Weights of a small mixture-of-experts language model, trained from scratch on English Wikipedia: 370M tokens.
Below are experts of layer 7 (counted from 0) of a mixture-of-experts language model. Rows are named gate (a neuron's input weights, with its number), up (a neuron's input weights, with its number), down (a neuron's output weights, with its number) and show model dimensions 384-479. Each number is 128 + 32 x the weight over its row's rms, rounded and kept within 0 to 255. Numbers have three digits each.
Before each expert's rows: a language model's description of what the expert responds to; "comes before" lists some tokens at least twice as common just after its tokens as in all text. This comes from a sample of Wikipedia text that the model never trained on. Tokens count by the router's weight.

# expert 1
What it handles: Tokens after numbers in statistics, census and sports tables, such as %, km, °, ″, million, households, plus abbreviation pieces like UKIP, UAB.
comes before: " |", ".", " (", ")", ";", "%"
gate9:102160087187168113142113148158155131079081202158136098100181147158099112145115207138119133118134132152182089159070187155130126163082158093165164096123124154125111149127131152132116137036096169143130132125126094135091066156122126145163179152150140143136133143159053152144124159103112180130
up9:098150060155165102122195107156131145097149132169123130054162146127138091168120179103152172184119110173152167099041109126128188146113180102112185124106121137101126092120093128139078157128136163152128132142105072107131071110116191096134159112153097136123077112165078109135076162147088163151
down9:168101127136075084102154072110066108067145153095142100156133111078139186175184116123203102091145101144110101071104098116100120140084181136069166101072142210116142132112139092087179077161094167038081123157094141128137086092166153174115091183180192090085183094154057134164184144137133118166
gate10:145107132117073125083095114153163133091148154128126119089153121136111115071107155122133122150066165134067092160187118107140207135167145064124146167200129135092128130164100119139115121160121085127093078095154147137151151144137095200204073160124140124107120153125100110126133090125098062123
up10:119137132129154119050120080141134167149167123118113111174055168091126127164127124119058106184203175084119177146171058158151183119154183075132115035154170105170095082147111110125156114190113179102161143114136131154149066063090107170102118059081076112181150117119189144135157047162165144132
down10:079112174165126119107163114078173148131100149138173091096104107182031153146102127158134134156147112149133180119213149169174135141149096126190131143150131160147116155132107116198121145105069132180128084137143124094096148141145119134162102132135143133128109100101159125114140173138117129101
gate11:138164108128092153125147118157098103085179190139136136149146084081166113154116082151113139119130124128128117029122121120089077094143190069123087135155119084113096141130163120175085148092132148149068094111091110179100135148087081125081115118151145114105123120148123069169133154169126120135
up11:112207095127121154073104116150160058119054150110146116167179084176160137194092122101201099133137104111111132106182132149149139113161128101137136095126114124092102105144067169160124069111126084181158168127095117165137074240063097115181149154118081091130151155127139134159123110172086077116
down11:122078197157123150109097130188139126116128057085156144148180072104174161144104139104160128137129088079122146094142141118083125066125122110109162162124178128043130136152135155170155179130147165190100117110090120135093127119165101126112107201078164137054145156142095150125095185115057125164
gate12:148228120167165085140140148080115088122139137130086147063177152144109127170135129190112129119161148149094112142133134138109161125121162171144108146079122130127157137134121172108094173094149134181173129146168098160122129151158158117128100109148093122110158141137105136069148138104106122172
up12:174109141187145035152114149186090190137132145102182133194130155110127164160116105110117161137090145134128203098069135228145109115102139094128076117158113145123108152136157154202159118199148098147119096124155099097183102085091090148190140114206083182106231158118099141151062160100109153138
down12:124126138132120160150121122157136116167136145161141117121103146154123124061189129159126123101113141166112100126124109120130096126135130128074114158137128143152147127164170110072143175157123134169122141114119111131170137102119111123169107103080122110111117142144221051184082160093142122094
gate13:148134105108126123063104115213106159069176136132124155131204167135123136172126091135124055096173181105091046100146190119130098099169070082099159136096130139146126081100093068157100151107165105130109116116140144177133141162081120113112178090089149130139183079184160097137174147134147149115
up13:144106193158120055118112127099164122156122138201120131142136118142146130139160107103123159101140100136125055122164191129156114125169078104099091160142166159127138116134092101112132095107098125106153101186067126171112143123083111113104129178105164097161092119167123120176148162114108118166
down13:114174139125154107138162108166079143144151124118095186139122155164079122084082152135174097117131098102120166116094109129118121105105158074086145110093115139134111080130117121088170120158142156134133121082105167128149151115148149137181100102121154186070085129121118147156108177152140142121
gate14:127131102068109124112113176090110145088158130116222107058186103123053183089104143072146107097172112166101163106201137107135128180150131147138064115147147156103169158129135169146093108062096167117092105065124130112172164121147089126074170102135097072135133146088084139085119146106142056153
up14:138104117146143162107130130094169187156106150130103126148134134140153091108104139150126126124057082127132139162117067127160167141148063079134126167077133104138154107107167178108067166149146119144159145086044116067110093161127151118149157132120171112111101174113145135097077140153069099128
down14:156081199114086131165086121090135184180170113100057132126119133105092098113163082175137070151145105155112152152190137169147146143117129172134119173129149109114062080130174073132158178154126071128090151159110103130141114113106150157103144111104134127100152145120128046142097141107112168126
gate15:096134103084121120130118122107176122080185133171091152129146068112114108039130149192151109140132153095113086106172169127163140115097112092115122145127159162132082068199114078088127098114100119100095112162150106074119120179028097124149121125088098128140110148112141129140199133127157156125
up15:115142128161080110115133083113128147157113086114141152102101173190080142080157125167109130166182139109121114116168147136108135111148153146133178104125143146216154133173106133116105115134123112157123126145111108140112186151079122165135127149087118148118131137111134138158188132091097095121
down15:155160113103129129119153068081165105146082128137100127121080165170131152132130104128151144090127166083094132134154118117086104099126117101092123136037134175046202148109083099110135117080127139147168159090125190140121138096104082139109085117179090146124125080160147094095136159080053152081
gate16:185138123112151095146113130113158129112113135136089095113174150161129103087065137134163069129130076182081107116159076120135102118145174121189145098105093123070166128126170107165128097089091112090171106155163116152161127107130164123132126115145134106088103131106129175146187142157111103089
up16:102109171129115086179123117119156116181159078136127156119135167176148118181116122115088075115153155102139141103116122146173071101163141100137155150134134161150156127156129123103087130164108188164127129082078080139142077101121181118114133111101129148124148122098103136109147115133117175087
down16:164126169191143132105156127133173129155093128186144078138081120166116146140110145127135103198066128113141074089084104078064104162145073109154135175110186141125204090155152154119101135108054185180145077116159111135100072111099158108153159067105128114130162138181195135176135147108130131156
gate17:103183062110154139111122078133142118077093144134092098146144134144167129108151111180106156092134139169177161180111138141077099120071082165097134169130162085177120078136128167123084102148147139116101148133125122111161158079166142136150104183060151184173121062076084121131114172130171138136
up17:118140109145170096153074120153129149156175107146229090134114141140113142147180095141141179124171134119127121059155120122130147130103184128138086126127052143101151151151106134094100114162104063159086093128136104180105121143114059065120136076140165137108129181096194135182126145180100113111
down17:178134122102135140164108120067107124093124101112196089177118158101208064109121095144159112074125177136075122079116130119132158109083109156092130147163119148146100197132094175118156152076151122100156133075152156165135087044148069119143137097133124167135149133098120095149163147140145150157
gate18:097119125109176120148114131141164164147168129149089140063154127198151140099100145195062159130130118209225097161140099152068159095140159144134142124153139196116116183151102119055189166062142157146117127115113046091049140136129153167113128113091106144107127135237153177104128130129151124145
up18:149140103155112143094087115147145133159131142201120140128135101175135123149125145173082098140171088201125107161157105161077135151149154132184105091092129146158119118161094095142168083137136116130157119131115101090106134130082147130080085121119168146143155118189148108114132105075144154081
down18:144099138105105094104184179171102090106082114072149151118110082145140145190144159191152189108153053164075142109135121139190111183139124069125106089116134117090111099104112102153178086152125143129112122120101145126132138111141114183108083150138144092157102135200143164096122120124143148122
gate19:127061095181126124077148129120106128095105138106179109126126117144124129143114108174138205057129173128106152115086149187123125142162160104166147129085114133092125123114086126126081143129149085181136124159102083128138120098140113153133076135193139022151133176097125121144144112159119130105
up19:120173045129120132090131113176076138156096135130174158078068130103105147189101196179158116116142148164207163133161187113141134120126121129151118149120111151074178163146165093157109137091120118107093116122117128157123126142135098094107118102086131097126169168127111118078114105139129074146
down19:115147140126119158118121176160140084126181138163127125142182157137102130152096081149094055133123137145159173137065172145180104152178110081185094145185176130140056121151155121111115147091125087110089138122122104134143159169189114175100086147131143102151109162106098157089114213117125196122
gate20:163166087157142079158126153123103143094115123095162112130113114152147132131148157090154095108095187090092102109140102097075152149106075139145090136133133164101111127112144089145182090166144122121119091138117143132141129176119117139145174093159155166114115061105149147144177089136102201121
up20:121197124131097155113125104085133111172148101169081073107088223126077098172173113131136163155130178102132168174124130135110104191116192108135085113138148152112115110134138131157110102175113127178138085140056106186149157099121118079163212123163156147137145102135112153096127173080134126156
down20:098116119110150144120149123097172169068095127148105112140105118106116123164046126055147158099137088155100114139133192129172123124109127023110169106124129137136162157150107134093112126164079107190152121127125133086039130116150129139169169143100126169135077164147134134057169147163110125151
gate21:188148160129084126130146117152125142104125038132091083119094149165148087085133119142123122091155147105163095141126127189097108138114146135142171153115107138128076125133142121117123136164099170111148124080138103117087134089092104129166155067160147102172175106096108104105112097130116147152
up21:123117101170157098082192118168125109129096149135062150147082090075129136148147138113221152186134140132160085154151119114120139172140107081137120111072182099091127189129169115134124070138076101139094125094065140107164136065119133099115112109165087121116132118096157079109131059134091131128
down21:081112121110121074165163109173113127078169123133113126151127106137125118120159103154163161129078037161188117108161089135199150077122089070100135146126138101123073133149111127105162119130111144187165100178157089108150137177163194130156160127186149161181128159124124101160140116157166157135
gate22:169166104157154194108121130131130131130149102179110147126080096195152059105117100119105160127157123131130187085179161146126088153124097073103120107187149100112088174228112137096154164112094098195075136129107162111147135145132086120126098139074191044097200103135113086119126120132135117112
up22:141080153142120076148132152096128126154114168082106095126129153097077129157138114152168067117119071170145072167153105090121132164119209164134094105157203168173171152052136155141151124125112197125154102198130115161130144079149175075106173091180093158110110178145105147137121127090122108131
down22:128195164145068075104106126105135123151120181128137125183156112146067133124193122085085148107093089111135075147128090171114093162157158097174105135189109113143105102118089143151132125121173138122156129081121169154121066129132074098075171155164112102119131108157164108159192131145095160200
gate23:182191102198103115128145139143146139086079110107106091171103142120162108138173145110206081108127124146131162051098203152124167160150136087155166121134084165139174184125131113151103231087192093118140142142059122056179127079162080073115102168156160118136085137124120137160140122058141094090
up23:097144135075150182114185108152092140136127096160174150127091102106135148072117156107120165076141085144128081125190125089173154108142057110088113114162122089106115088125155105082126106174109148193194168140113132139140139177126084093151184158139178166098114158187125096144121148095129112123
down23:158169112137102145102099174139148109172116144162163158072129136138156136204136108133129143159122137149136133085111104108142168108140135065143133178133091126092136142126168113114114140172086127128153103094143106093109033168096172118130111122037218146085167108098128142130122112106075108147
gate24:154090177175131090094106128117157131130165202140158099114101136148038141147098101152153072107162171108103087053093117114140127126082104133148091106156122126111123101079153133079097112086040110124203092113144130134100145149170094150158105113154095081105101123114140141096082144148152108160
up24:126147100151133103092111109180170145080101110121124148140096119169136170122108113107168076090130118150095095136161129095102153101153181180133096130181122138146134148112169143146153121134214118136171145118092104094127144085160138117110121104101117076142095125098131106141143134113056119156
down24:092122138186222115123154134112141096110145164132142077109101150136116067131086141130116129113145165120099052078088125098137133167164124110081120106116116118139133153113116105085178122150104141132140144116121149122139170122093126120097122110152098157148134161109119149098134117091084174045
gate25:142121077051085115052108145152100147116165165101129107113111127130109163131090202120132101151129063099081134112147111080051163152073061076188122171184151127118103148112156085168136144148115122162169073149105194142157115173106159155182100103149078128149096116099122147170147139068117119133
up25:106152125145139126169141089151145097101124112092123100168190175143116121089091149169108158154174156119129128110158107105121108126158162170097162110108092125141142047113119126126106152083170098114080087124136147165147099138174122138106125119115094166075142149120114134108115130174124103095
down25:098154172155109096110136123121120140110150164180123170121082165076088105110091119161127139179148096149122158126188103177097130158108125156095191145196145099081159178195182083115115135150080098125135148124172160111090102164184112126105172114101175080106178094075096089141120108125127145111
gate26:138177181132127174098111206139176124139059142084120115133115095124125146144148128080109088110111105142175138095151111217182144111099144143177120129092153113104148166171040107168137156104099132085137096140145113145170148124111126165148092101131187148156122139126104150087187066118091123112
up26:161170181143113078124112109147136151134104123052157140102095085150128126099121111175141066120130126065101151157169135109151117092093143175130122170077163183101126112105106165161097142111083154142111144128149132153114133135147127198152115076098176145125147104146142123157148086087162165177
down26:061139131143131134113194172133108100087058077158173146142109129080081098108159077148175093106160142086131138153128045147165114130097122175122074140091166133120104101153145083091157099142166087156118104078143186183137154100126159141144074169137115157135166120130094203096101138115146154160
gate27:108147086169111133127172134103104102139151128108108111137109184096139148100161191184121127118130145138166103123129149120136141125111127179127127107125114063112173133094099093073138127084155131128089070160090110128097126171111146129153145139088195079133144075161137203126147122094085150112
up27:095127114136097126124176134106071121085123117136160154145122151134093141147150140120162158100146151192089068152117163087146101124091165124119123146152110101131110112155132168122116119150141145174029109087152184158090115145154153117112177139121167192139123096146127100154078126139143092151
down27:104161120083135137186100097164103148143064173090158054141046132155139158105077126147118154163113060120162143136130146155104133135220178134133144180151126137043095122146160132199127184119156122118135138181130162149130148187094110125157133124097134086140123133131107150137141115121101107073
gate28:164140145116110067089105162111140199169122075118138107234118133135152169099151093133133198166098115110109110058123123198056141093144160111148153183143095135115146119116133148139139149128100103116115160134152130127135162082125158129087148178108138152084158169114152124068145171137106098146
up28:134047169128165127123127126159101180163134178150142109030124099148078097117163101091143119150132174117151136115165128143174127117073149139175148117140168150095148097177172110177114107078138113164172150132162125132115100092055164098151065203111085132125065107155102125167126124109116144111
down28:152120110177105168137163188121054150134158122071164161141073100071121185167187117081114105111218143151145086128128150095120088124129160168133134140082123109038129146122079086091184119100082101061207120130100115104126079111058065052133094064099111192120150109098157140091129128181148129146
gate29:105102087184155155109120148174106115156132113101148122075192116125171123122136126190134131119099071078139148174142108185142162172175141130104086100110113119145044061109095121058094131156164158124112109152129104156088091136103143061103141159127131205111169121132092138127115097122117118139
up29:153119110132168138175102129099109131115130114128057156135180074138179126086176154149104092134059161121165121122197090111152142126122207212159089091088137143132175135118141129066157133138121124146116088133166084130109079156138198145124144155172115113077124087169161143166110101053114115168
down29:154095162106157110126163136146059115164124137138108177134123084092171189185082160149129074181183169127125137179120168159137122152137133122096120110140135121163134118179171102063090130094155168120063142126154178199085138120136110148085155117151107161144163157107146058100141162138134142166
gate30:124145069136192136136121118127189080105149121164092068154190098193200064111122106093138121111150137080117109105075084101067117128110164130135151106079167161161150142115127130126114112125154143133115168178140162099122133153165166150080154093151129105154105102104112124130156128100130127062
up30:113107165061124109141167109058144195122146093107163194074132134129153133098115075100135140150121083193128101115206147086145193163093114108124136139115081173162101014136163149107124067133126142117129118120107170163200075116091111106150115154186167150110154127148133160115115152165166097157
down30:110153152138123097146153152175107098043137141127146122098137115109127116111137155070136165132142086097205178141165215156128137148111112116144124111149123136141061143150119151145145102137159083133126162150107142085024133115096082146125168117097162179161121122099148162104135132069139098202
gate31:140138110141169149196092169087162217121112100140174147126157140139136112051126106148101211176156074123092186095134122178112171118129110108138157143085109123149085153163159152146117119156135136091096150134087164110143158102150125084146147184137142153163111080127118169141145154128116121133
up31:195160116137176129143132085130116155167178106121117123133126104134146159142075110159088186165164114178099114111133083143069067132129097101148114083076129151125101171170145091120087149141133145120122115139191086091177153132120117151132134126162156126119181161114091102112172170067146136142
down31:117093141152101153085092121114122165168108129140166145164087158171108121135132134167049212114152091191143159149173125095147155090107182164119110122121170141175137155116173163082143189150120102118166132117169101149142129152141084132107125135177156116159098149111109130152191112112181129141
gate32:103168107125085152062116134160145130096136172130058108144105118094105154085112101182131157123141094093097105115149096088182116092056138178091161224158160115174206127193081198105131138101151122125113093135125075169119176153175115122109091111123193159149101112087111105095093012106151156153
up32:157152096115137062153130165108143099138139182145144138136108123127074138056147084150131119108147114129150066152159115131107082131105126077130089073147131078175135128157140132161128169098063124132067130114117141082151129176174151134162141160141204110143096139136145207147073161156147122139
down32:093131065090125128112137144135048141149138140139139134058063165096127142046157147098176114096109159118120145082115134170129136120090081139154138131116146122095134119155116154111068142146139145163116073139100106134175097141202088095121096115104085150118119089138146085082143102131090083085
gate33:102163148184109120146131089162081095105118114114108170099137110135150090125161125145095093125096083160130220111081120122133138134160147078105170083147121134159136118095173168127114161158225094064122041061119152134167093160129095166152149084071141143175126134062090179146140137106166186108
up33:137096100101190115122106110057099131201137139136161099103126126110139117185124168119119130166121133103111092077132147121110117145133133151150152134141086136121138159128133125112098115104116107164162155174204155174136188142136149154119118119173079066084104125176163096092127152156098054170
down33:117091187115156093134112171101120081139110182122142114134069180182107087151118055045122140185084172136116083144171132158103135137089161057177064100152128099188145138140128124114099080092156120156126149081138138074069138129144131126133081114134119091162172208172117163161140067151137139144
gate34:150165170136087130156153160121147103132091100149148124152128187136161188172139134138144098123106151120151151155133068138154162114116095108084129089152152175136096117136094184134090138165149117122127120154112101177129088160162145161100109151131110112097147103105148120126122085051176104128
up34:158129124105155205120070198124114075138144124116147112077118123117109183123171086169131106098128130062088091107126138137119127098118105131180156139170134101136195124097117127111155124157152187131101119126137127133154155130126134122163179134148163117103121067210120136126140119156123148102
down34:145112177084131177164182150114064063143083147072147079165149133113079107076222094170128108100176138110088153127123166129139144137122128099153157134057068136149034139127135174104160135117109197165106081164097133149076163063152104122076128085162136087144136158182100148120131168088098112092
gate35:230159074182097190096070160167105088152157111160168120091133117154145153099092110103158144122094057163150111099101163043093123143128040110146154118108186121079128148114164076189142121143136102113123143172103125154120131186061152190134138108110177119153113140107140113099134134114165086140
up35:084129101144097157163182149112123116100109111151128169081104109108124109187091140106072084128114155141128200148077086140096190127151185135132106158117130191079128119119121146031165126198106120191118196195069187149163076163124169052067095156150126119132113108050143234120128127159131144135
down35:083094108136133117124135121088173161110169092089120220152113108124107115114104128100122076175129099092103113139146116159068113105163175167119108087139077133078157174135110109193083132141102159076089163128126091155177150116135137119103102155105113153071123145136093134192165156144167085138
gate36:167125123099157079160152169091111132079099123069139156110144078113152190116085164112158098118157052085136098126152131080093147150112146125075155090097132128083108187102160130093066087101126105144083096138097129132154087166072154169150123145133121154167152103077110082137126125160177097117
up36:131111091156092133143157136120121085134144155052156155173178099171143116126150147196157154135207108168069136101105099125128164144136099078171158114148118096190128084180192148087081094106084159173170102107167138084123103103105089120156093150109088206170117146110097190153111123186116139145
down36:182118145134115155061143127090130152174155096110086173105080134132085135136088123105160105098104109132089154167146105123153078156153125097112137106105117119127165091146097134106162194083152144102128162120105172106109129153126135088140131121088117168150094061122168126181130114093166117108
gate37:152113109114123154098141134081108057141101168077144136109115079078192119067099054103133132091101145138094111136116169161134156145118124129115146142117107099084140087140122095149176180057086129113150098219125120099132077123078088108096134116151094131107150094166176136224072163082138111170
up37:146107119114098109131119146133118119101129177115120165138110147145142144122074180098186088121109134154159130193183152200158187131169066160109097128054151125116069099086115159112101122163147118119117131052152086070131106128075216146115159165209124085115167101164117143094145107106065111123
down37:135146161145163161150160207063091118177141133101152104113170071160165139086058154137176116113124147135116111151153140192148123135052136124142096106109098090125083095113108140069140081034107096169084114161116118160136178135136098148114139094132153083128078118173181139130157163084137186157
gate38:084125128064160104162205124112085092106119143071164166128078133161141088130143149143166107178072095103173123140152119145121105172138121106154121142137155142109156184131147146158117143102088137108122134150114089149194124129132142148121146108213146139109082092114135135157130200184142112109
up38:135171128179137141171146122139183180150138109112125095096151144135151152088131168105174109116137105166086116074111134130131099093194071143155122156100061109139125064209121098146127135104108118111061173099157169125125096116154110093107115121070097175097134142123163085132116128158152100157
down38:170112126142126146143061117099124133100193149106104086187144160064167129065084102149107103150080132130122126134141140093099167134103130136167148103119097173108145122178080142115108126189108143163165112054107088131105144133117136156130065116078117105131176199136082102167181122141116151107
gate39:202153082107144130141153108193153160151065180146151058101125085076114067087156090161074120118141144126083192141153135126174124100137118113123139136111130168038124143129084120115087167105081070086100152186116108161124099101093131118105141151114104131157092160117143099177104094194125101129
up39:109074146126100122127097140047125085106068161086116076104126198204148065119154100141166186158155115103134125141115121208141113196128145134101111134152114103153143112116125138122187138133125178103170171173148114143108138166193143141135150114164161116087127111055108119124106079079176085109
down39:160080126148154116133137118214144128112165056106146144105135136115089086133184125063117153121153157162058126135158123165163159124109115133068088117053105159117102083132129148192136161120133141115069168124110084128060118154107161120130066141096126117115175148131067157132199065064152096128
gate40:095098144196118192093184111145118130087125075132080098110136116098144053105103169104111173105091102144153102136091095155100134088108149097154121121117147073087172137163112161110188185108103096142098113121126190101145151106131147124179119164212118102118163081125103139106111117143080116150
up40:128071133153143112117142106150163106140135108100126111101144141140149127117221147086127137107137124095080090125114130100171133135103203093101102127173141149095126110159057082058105144095080137144174113152137093135127109152117090113149096154115087077081152191110122178113120151197071131082
down40:128134130102095146134174094155131225099097097123083126076186186147168147097128101073075138132135094153076155106116102113112111092111104077082135097113162108110109124137146130140164136167121092104137156136223096138132157166110087137096108124077179117104096116203095103148118089152112091151
gate41:195116116105155127141072154155104165151095160154113119103114119176137164156079154115102108155089110108070147147121171141175148206118180115176158160090136169157141124113064124104056095131103200120156112153099124106104103071153147131120154218117121159132156123176135057131120135075111163167
up41:190189109107123146102107149115165161122159118167135059114190169162101097123092089119131140164122145143184110164130148167123128160128153159135145092106145130117197086109099146105140117109159167091183171183091155149137151164129125103164178140167100145101137137103113151138181102143090186163
down41:166123135204147158118057114120073096089131140166153152089178116122142165154116119112087151127122184130087175169078087084176155105137108138067143150175116155180121131140105122161148076195150158123128119127088127103088104082099114113070124138157157156152079169124209169126178123117059183120
gate42:119135115152150116180156172162098059151133167152090121126185100239175149130127097116118167150139139133130136104162152140190088122105139132099132084097091093095055146109151146148128119173122101098157122109130086104103144180127156122140089164086136142143080168144183082084165077146162066122
up42:174149133134114161125146086088094106086081106061107080146085103071093104072082156153190076067139160113091113122138112143112160118208132133154183051118144144131195094149083109182130106119111111084141083087143205146116169079104152079123194116146124087105177118077133115143151110104108149183
down42:226136110113076112146103123129113093111147127118123104149116109172132143070074188155079130173175107143141124199109100181225153120117093085136123136161129130106162109074166137151183152154115130104181138154078124104137120144103097161191125202182154144128130167138133138097120131108114166095
gate43:133145192065100198083116187119140091110123150176138133096122161110095089136140070144101117132119122072165147068168139153122119156159178153148144104090102118080139153107129140146103093089131194135167050122115134082144142135094134123123149152140130120114108106087110121121131155122026092123
up43:066151165168105116167116092129081192172125122140118086142123152211133115130053195124137133124113114141088130139128172174118068105062135140141149152159152152094118089105117090169129122114107037108145141109174104114085159091148170142109141052091114117074192220086179112096144121090170150174
down43:126136154095095128114170132145128101156133134135129131130141134122134158152042159129141138175146098191143150039126177128126155086105151126133129150071142201113158153142156135128128134087098107188114129161150071164161177167146101148111147081104164117099145151127116138123132177140149162130
gate44:106132075125185137139167108122065149128111135095126171141174101126066191150133117140151080124131181170135138129149147136137190138086103141223102104112120127139116132109079140052061165141132093161106154123075109097138163137123105101151136159109181173105106159150108063112168090122122150107
up44:187077137098127184107099139146138131089070117122111103122108146108188149155172178132136207095134088133160147117092093162125178104165124124121154123123110182096054140102168109172128118094176149124079188088091175132160108076146080089117112080220120121096116130120109110164098135126103115078
down44:140085145099135149137139171046154082107079133126129089153119139127119141027142131123073106146128140136133130198132076171133134118165088115142117114088097126108105164168125145102151171149173134097155100118116095154161120144120105179133167141115134162131112125130111102140061144122114136145
gate45:127125119116138175188147146108186177083096153157145161105113157124120124145094143120121159062127153145143131112061148089103107167160152121133169130135126148107114127118086231083107118066087140084043168111076105128113155113111166158123141070082172111135150182177115125195155065108079111196
up45:170179183099183158109118149149129130113108096120190189144100162105147115150126090079124215171138122114143119088107123151099131196164165151136173114111153135116102161137067181085098101093120082099052172108081129131143129130099122200137159116155161146138108172167140157184102134181175116164
down45:149098134166102111151156074211119128150144142150114081120086152117130100118153060129109105125151124175100193103189151143164167112083183145130118124147163178142048117048160167148142070159059163116070133132104143202147168171129148114152172189108108128082088097105073129064150079181101096110
gate46:137002082109102074078141138049191159086070129115095111122140076117154156142141104159172165091107111134140135146120134106129161145069115188079086095162128106122087134125199186138139148136108137079131083127132208155176137101072055089157137194190110158119120168144140157114114147132156135151
up46:113198138144117134147080128207099113135179136165103132073093146147139141100118146085156130062173066142127078143106104124154162202175114154085107132179059143081165093098073107163108108178122094131162107137155055141051090080137108145069090126077149115118138035182075070118133133103135127153
down46:084168087109092145098090133153143142123152115179161103147105080128100152113124087157164151154120085165059129154169150130115165177124151123157170088106148123095130211157078164114121089106163153127084109059096169127106098132124115111094153121116103087124162111139089162093067097143131155100
gate47:197097125172137074141109139153136110125197049089162146119167114113159093077151194112099130158126181104106156111064134109157134173130112097124131087126166142133101179139158123137142143175147144191132095137179090096126119138235103154103225127101159102145127145117109045079113147169077090140
up47:084114179085172186181156126093097168160126129137102163127130130204141146117105103081119137093114069155125103114120180062114112090098138103166089138096083112120111170158092119130100188148119111122134131117096072093112131161121145125106075128176092132148109101093091154144114148088151190134
down47:022129098076137156139129094147105169088142145064081147139140129139110104139162155147088137157090134121148076125136123117147130108108144129105080155105135120108144157090125152129110089130153168145114082150126128117129106179116123121164167113088087146145089150130168143104125191060097155129
gate48:142098107111098181056167110131167194101130147123142130078098095122156164116091137134170139148206116139039124134171133158090178129125075108172103122157134119088160161132132090091092149104152061082149119116154156118135131137129130189136115098137125107082175086136088084077142130115134157207
up48:138064148132156130180111114083142070150121181150111126149110157142168147110108104147134157149132204187094153155074091153091101108117147116125139151101192108119132093099139188134153188151107099177114126114129069128104214102063155123079159152144093120161103157134167147046103107134139112157
down48:179137124129089105126125159135120173080057158114127172104141127025208111156137081150107097151152152090130115141118143142046144103141133125122074137155095135096158134130133171172134138228162115145146096135082101061136150146129136145109134138098080139129082163169159078147097130146088157136
gate49:168176100118135082139135082224158118093160158119120093094111132135107131081073125095131142147156094095139172090088120165114167126131117118105162096115125112141138187144154122146173113175110102085148147127103113123164135117133109123173158160135125122161131140173132125094168163065078140200
up49:154163144157165096124141144189123137060125100091121122120094171090151181152103146080148076121090160099107170120103094141112118177078074174135144089125170145167115142126148159196206122159113117092146130123101148149105119143173133141106180122172163150135100134160117104090159067090093149158
down49:077093123147130090122142174106097096146110148164112129130111151083146070159098128165121134123096140189102089123130132150120135146078174102086140072130133152122108102101116123107096162146092126127076117109133112196134112170111103140164169111176110146120157128122132164156126126158115180114
gate50:123164088109108157084139114178042101080167098140162121157148129116107157125138145150145155109056182094097118085124148123115092174153097163149107086120125093151117153126157080126038156141137190126106200134139200110169174063090125058104142097085164102128136129142144134098111154131074158120
up50:171103130099112179132090178096163102075141080170133133083124180170111127138107100124132076123131142113084206070156202168166122101122143118121139091131124078142010120188174178162096154126165064150143118102112134119116144073157114141158100136104130092112161108131113094077154115120165147127
down50:105033139066205113116091116140119152121148088162131156117126173146126123138159158160079156155133088156177114105151104180133104136123168162094123154138129142075162123111153121112119136176113109164137163086096154117131182087138143159126159073113117165157091086102083115118092130152110065130
gate51:111148111174148149156092039071139135137160081134119125144122191127154171105142126179054105085175107107100138112152168135063104095059156132114120091142118100120116052162159123104126119169132146131102102129210032178136182075121118169129179133128168211133157174109122135152118129142134076143
up51:121154154178139113147119071087100142120122133139142073070097127131109131094083123164149100118111137108063107175075093162080109138092160143197140181120172105180104154141113108115123074237134165098168120091077072127142127048059133159128164115102078098196113133127089051078077117102132110162
down51:139100133120113163094140112114192157144105022148124158145174085112138160169154106175101125098159174172190181155078083078139116130104122122099155139174125059142201037065144159138105098125120112134106121118139148187129105124101063161126156085098088094159125118056174172167054092124137110057
gate52:117147129167099160120176130079176086134164146116124127140093139157123138112121231106154125091073127155109214208127161118164115152114064178111190128092173073098171139130106098148178126142129129090148135140119186096168086128051151141119131105097139143118090084134117146053130105151141124084
up52:128144104162135132155111120097121136143158109064165087189141147192114152050125144122079149094121151144172100142087119137058137064127129109161148129125146165172118068136127145139122120146140077146138138069103137187105134085128127116131150156137158084095138162128142118154117100168155066123
down52:220128119155125155141091186101172134095101099109095152136119127118112096170121149132128076116124126070063134144099159109147114199095114051081143102144141117091105130121138149132137171074155085151107097140143196185131156147165134138152153099107142148183099233109131132115129148168118108108
gate53:100134064106127149140094135161133154117147157124124125143141138155143095140152204099194135111087115153140149110088186125161064134112154119149175085177139119111107119085141152116114077169119113164118117146076107185137152133131120124144208172090142103138136159158098125143129106158147140140
up53:139133099100201173148162124107141178067189097092189170098092128124125100165134113054114139102177158065179138122177169139114078169130177154089167132109120149152130135138114121109149085095165156175201119182082145122160150137118170121093084124171092105120119089193183142087200118089124149161
down53:094173167099151161121117160122094108167140144105164182144139096145084161110121076162147137091185094144063068107167147096097123119130102109174147126073103144099118098152101104069041125120166192146142124141159171145077124147072138062096118170109105108125096077132120162088159030171072139072
gate54:115178107100113111110154138095147106136177187074155106109121104161092153138105110110055104130189109126101095140075146148096138157092145148121174180143056165162133126134151172088126095122122139106115101100103112147108088194167132198116124157129139144124085125124103141112115115118122127122
up54:087106073152127125068136119128106101134167163074174151136090157102129078162170142110115169126105087088115134126170139147108154066124083130144135117068149142093110138111162160129124115164152137116152131136119074125171124142140173132111127132130151157160116115083201130151150148087116111110
down54:098123138123143136143131104142148172175099120195131111117138171082115133102070127112187108105147134139106130143079095113106150135173113082089120148134105122168118119111095161143089199164143108153053118102115163132122184073114123152133129090158110132128143157154156168150122200167212106095
gate55:117135148154169164216230177160190110122132094173145151122110148084136156149126120102139094188096072145140113134188127193124114150167090107165143066162127087084156136133131144063125083079079186074097163085163107192131115172130157183122150072108144197173113156155130165108124178086100108115
up55:099107145116079095058053070155115142150173104157138118121122109148156126156124128175082162079193139074137149128094105080136172107055110131115159185137104162141133175120114110197170105159166153205164121146100095124128133152146118122167134176141137079117151161081087139144119129182143116183
down55:087122150164101187093116101142103168152110079083100088116112106125155138111111184099063093055127122095156117130123103122125156117111172127049065136147131147145135103097123152103121145116085125149153113137149079123097158124167136058160114113136142067159090150193125078072121129158127119153